config.toml
normalize_top_k = true
positions = "rope"
rope_fraction = 1.0
qk_norm = true
parallel_block = false
init = "uniform"
init_std_o = 0.0
warmup_steps = 547
Below are experts of layer 5 (counted from 0) of a mixture-of-experts language model. Rows are named down (a neuron's output weights, with its number) and show model dimensions 0-159. Each number is 128 + 24 x the weight over its row's rms, rounded and kept within 0 to 255. Numbers have three digits each.
Before each expert's rows: "raises" lists some tokens whose logits its average output raises strongly, later layers aside. This comes from a sample of Wikipedia text that the model never trained on.

# expert 104
raises: " this", " that", "after", "ttle"
down0:112129141109108120110123154119136090124090141181139134144150144097092122115136113079117136102164151131144117131145125091158185129132132164153109154123133133168152118166098134118116114139146125106131128123113147160162087119175121132130131145097167183143110128123152131123135137135095090154116145133100146166115136108110125076167116135121110155128155113161094113160137125110140128129125161146154107134066122133088119096142102082169123092126177137167171151072150113091126108112131113
down1:084117130107079097123130139127095099152160128081169117127094126126139125119102130114128111133112119106110127106113132174076126101147161132143095107144124137110158093147116118126117136149094113086119123137093113123079135127121126119121181126095145111125120150164132108163168123148147142141116131136179098143167145106068127110092124103137114095144168134089146156123106128129126134128121119134108123120141154141169119151066135157114124149167068191142123165184147150130119118126120147

# expert 32
raises: "G", "B", "TC", "T", "CA", "BI"
down0:170168165161134139155114170130142104127079156144138166119132163130171104155114148100141155096170099095100130128120140147102114150056113107152137103126096093105142158129073134132093127154103087113164133156126102126161136152111125117132139098144116118099129116118175097123126151139071087122102176106114152129109132106170100123118119112121126135129118120141142135141167134127145097182140138110137107113152146112159142132141070126114145144090128144104143088101113108139127104124127131
down1:102129076146137103129155161110156127124156157092138145133112128168132162138111099171164108123131129105123116118137130117134087155121153092130122138105106154111120146121070139119145139111119152108127140096122103104123124180115137141106146109134136136164130137119131128138180127132162130127154122124076153126144120156112165120060134104131122159128159147163127146083089145119156172166172138134095161131141108168143098153100085148103095111086094138126171095118129123140138091170165135

# expert 218
raises: "née", " ==", "Review", " as", ":", " that"
down0:120105156130150096164106107148103117144174126121105140103103093125115142119157134146103145090120160124177126149149116128099159082115105106139148117123125148131154138149135105081121175091147084130146155113097074118106109166093083135105129110136137141119139122148151178166145113115127150119119102130111107162112146153137169120076149087128158152152085136163119147121158137112137119171072141121136094142121090158153119134173129161150138128146139112153153123107158151114133113089114111
down1:133146119100169156116122108129090151128129163107107116144126109124095155089100133124132119158138131118139092146121118109110119107179141152157050180093106122159106145147080147113160158179100092130092156123122088116135112099132137134158133155127115119129099145153121102121139106122109115094107135118164141176107120096145144091103096118084150104100139187096126133097103128143129128107127110128061115107124133124149150161138119104107097140150121127134135117176089136122156142121158133

# expert 39
raises: "tive", "ency", " location"
down0:131129123133163148153151124134120160140126127155168149149082103126124121153106138171133072153134109109123109116127098146114128161134136146092097127123082100117095121110097169126130140127130135154139133108140126202151161105080092124102125115123172086125087043098119142099116107127126122120136142133156108113111167130128152142136131121171143156138150137083166087139133137157157153097105129123137095122123125129148127118135112161168178149157127100144127136190144142127108108122100134
down1:110147116164066146145152106106152136115169078115113100129179141074122148143154131123096177127131120133156107148111164091176126145122090175138153160128146109162148182122140113123157113142151094168129119134119097102149123143098117122135121165151158171140141139092114136100125149135125141102100103130153152131130114133142121159139144143126133144146110115159082183101138156133148102150167145091146145124156098101160113123146146130129114163116162096155116139161152118115109094152145129

# expert 7
raises: "hood", "ry", "land", "rie", "aged"
down0:127117141108189121147111132145086136139137114146141106126120127122125077113158101092111147113079136145092099112165145133127119114173115168130113117144105153116146119111147107113116135140135121157162116106129118168093137133114081108118099126193128158141135133142146165086113152106108125134185137107118103112128119086097134156116122133126128130122091122107125077136083160187099126158110107095077144100141121115136185158109072099120133086148147152146112127141127160132125150144146131
down1:102143121106118144132147114142153128126135111130124147087124127111128134123125146148109143142111147113140114136132144116128142073092145138131150156164136094133129189138135091144165123098137159124125116179127126084142099087122137173126160136135096101181135140127111118145124151117181070147071118118148125162153164081119094116102121132104139154132119116117129121101139170155080149148080163137123107144161158120112100179134177110113093123099123112159100134121129130079137150104165136

# expert 85
raises: "take", "pa", "mate", "vic", "sta", "wide"
down0:117160136156137136148139121147154123125166112138104130103145107120114138151107113135164169141141170133128092108087093163129132127144137150139117142167120099158078094110127132097099131124176150148102112090134156113155075107131129103154103118144140063176144095141125152151184135123113152143125157144118164149181135165094123151111087147164153150085169135126139149115077119115133134115095140139097114118106127144139110122095159147145171104169127117144143119153112120116116157134148106
down1:175143154128153117104141150061138162118148154116117123104127108119121131145154147176146126094087094126121119099140150088173105113113131151105112130125176135112139108112137124150124132132126123200140140129130155080141156154153112169126118104158106155126113129136150151106176138107126098097117133101106146174108115126143092111104141143139116110162133119107145162075154118118151136082161146079165158135140111175110106130150144119133066121107109164129135088153111114131135141147125122

# expert 208
raises: "ative", "$", "itude", "istic", "ization", "as"
down0:121108145122131158139094116116121115101117139116146158155091104146169099100099162114157088106116094158147118079160068141073108141104103105124134138103090160113121155111159112154153149105134137150119118170144116109125124133156129138097145133147130152152124122168120130111125136112108133112140099127149144148155123114101105132075124123149153101121123139147131156135149200114118111148091139086163125100095117088172131179113106136132142115117155103174159145101150122125124191155126127
down1:137129160160053132126120112099103141124100095124111110144172147126081132155172127146145111146114104084119136157059146132127125114124095167128130144139127117140123098130124112136131136110066118082132091136144120150132097126161147116146178114155138146174102123117097157132084158125109143102152114153120145127130150105146112101142090149123103144121131127175163112083134113126136099123118140116169108142124051119093122146139164109131088124123127142118144122112121147109183150143129128

# expert 11
raises: " It", " Other", "\n"
down0:123183136113103131134111094143122172130115119175115157122176141126114127101105158110087104105155129127106146105136074153136121144132103136188130139144115150131181135161111165152128133107128105140157095163150139143101131112121130153121157122115138144067140119099082126125109102109134119129086114110152112082145141130159095128136153135126121151134092128106161125143150117152140147133105134133159140095161126128114123084161145132141163089119184123145093129085079181153147110124089139
down1:141119102119139133138113125135102145094149127114070130137135145110126111141163136116128114076113162125106102149125139160123178162135153136156186150116154130118119170167146143128077140119109071123182130141132151119130131119179157161108114116120171126110121142122124116097127107117121104122098114093141132129171105162112106100132155147077128092119156098096098098117147146155114141126101142160122127127160126170146127101177158152138154147133170163167089129153163156169143121119133131

# expert 150
raises: " the", "\n", " ", " a", "-", " his"
down0:117113116092133142102062133147143128135128112106234165113136114117122125125122121075160078125124133108143137134102129147131134133119151096113066138077151151140139072094157141139126123117094153142113128127108150125101143120122129147149097156113141149142117162130130123110104140147119159150102116120079138143130096073117093097148134117094152144136144170110146152117100111140093148144175088123137124132120147140096128137129102155172121135126099161145137156148147142114143125116168107
down1:091134134134093136160133122085144174094150112117106093136129122126140161113118168120085120158151099119114148170128154127130123135134131120155127127153155124118170095147102170191160120121129098093155120101150114129104154117137178146119140117123163147089114124135120115136164136111108114118130126142147169089143114113126107136127160125139095097118136111151139088098108088149139116128094124150149133100211113139138095106123156155119136112113137110107059136135108105163134098188140149

# expert 168
raises: "tion", "tile", "nal", "but"
down0:117104121154098141171129142115141105060100116129126129103118166164149173128124154090126164131077131095079120144129134088091074126139118140098136118110120115108136140113126117122138143089094120081150133126137149108134132116120116154140095123118146109129138089146135149141111080110078142118154095125145151125162127139132066154134117104107156099122101121175117122103109147127107081158114137119134120136121143158141140145099133114140140113118105108134094196098113153132179158107167161
down1:126119142107124155128115104135113138123142114091110111134097140158145113181150110154153167127114154092167149159146116143061119105127127143149128135137108132123124158120155135105119133153141112133162147129166109132142187101110105133114115125096136123158128176123145114086108106093137081144130169140101080092125117113146094128155138133123150111122099194121147147079121159134137119160117142104146128110166144129132103124123119106144154132138061119130132165168086123149118167133090188

# expert 210
raises: " Release", " Date", " Event"
down0:139155098143160117123118115119130126156123139153156104087139096120119160135168146108183151122113118113169169130098116152125150094140143156096123120102160144109141102098146107073129121151141080080158157118135107133145083111117109147096071149162081111139131152149145182131136159141104123132139135129095147180117155113093149115138132101159119107136155161124171148104154189124126111135173127136150084121147145122137120157111139154128107120161124118124147133092134104136114094108104123
down1:132104138115117119098111119076141088119148160132130152151116159138123143112098117127109102162118129161116109122113182063134142120112141108100148164105113131098130127087119121122115097156097111131127182137120120166130092132115101131101129123113109125137126156098138183130154114152174082110170151154129099079126144105103137119114107128174146169134117129132122158145091098165123138132158093130070115096108084107127147119137096181146122107148127160151161104121166146107128114114151140

# expert 250
raises: "cle", " follows", "mm", " having"
down0:116132111085129130085126116123098097140120157094170095100139108137153116133139137109108134115124149164092082195101140130098175142123140129115163116118119134129111160090160131134106125154105102136123124125124113113111187103111144135152136103103150132113109161135134080117114104105147108089143131083119134127148146123106146118169092143136163117162128088102125087170100140123134118138156118131149089188157159127153182133138130134094098108168154101103109123115177148153119123102117150
down1:155149139123114137103112079119100093168117123145121099138161191145082131111141145109116076144120136124115149155143135093129111131134113155161116091124108098140092168117133134097125099108123118107096120129133105094118128122119114110092148123105089147148121125145132186111114152107130107121104110169098097168096121103116180103133150136085092137092152134148121116128064139129175140152139113142152143144081133148140113140103111104114084131119076145170124159126116095139096127160134142

# expert 157
raises: "aught", "chester", "ph"
down0:141149090106104151153107153121185121141120138134123141125182124145134132150131136182124127107107141128133161100116128097120167158134125142118181136127134089150141137133131124117144123116087136114115196140163107132120122107140135145133139125121078107106160107144137146140151134142140115162078167126149165141113117142086098123145117133086088142133098103196145104096138116126136139156067170174105146091101110104159124132148092139084119147129109104158147154135125134130162146166104139
down1:145101208120121150120119153147131143134154099131120125141164130132119098114163148130099129117119100109130141121135138165125159161160128102166140163085138093101124128143158119134110089150158121132114158171095128155121140124174106137129124154122148146080122097121139153093036141125123124123136136148166142108115167166083137117116128149131121055121114105090113139142154115132092105156101098124138094127119146129107124100136156156131170156133128152134102129111102166128141095145129104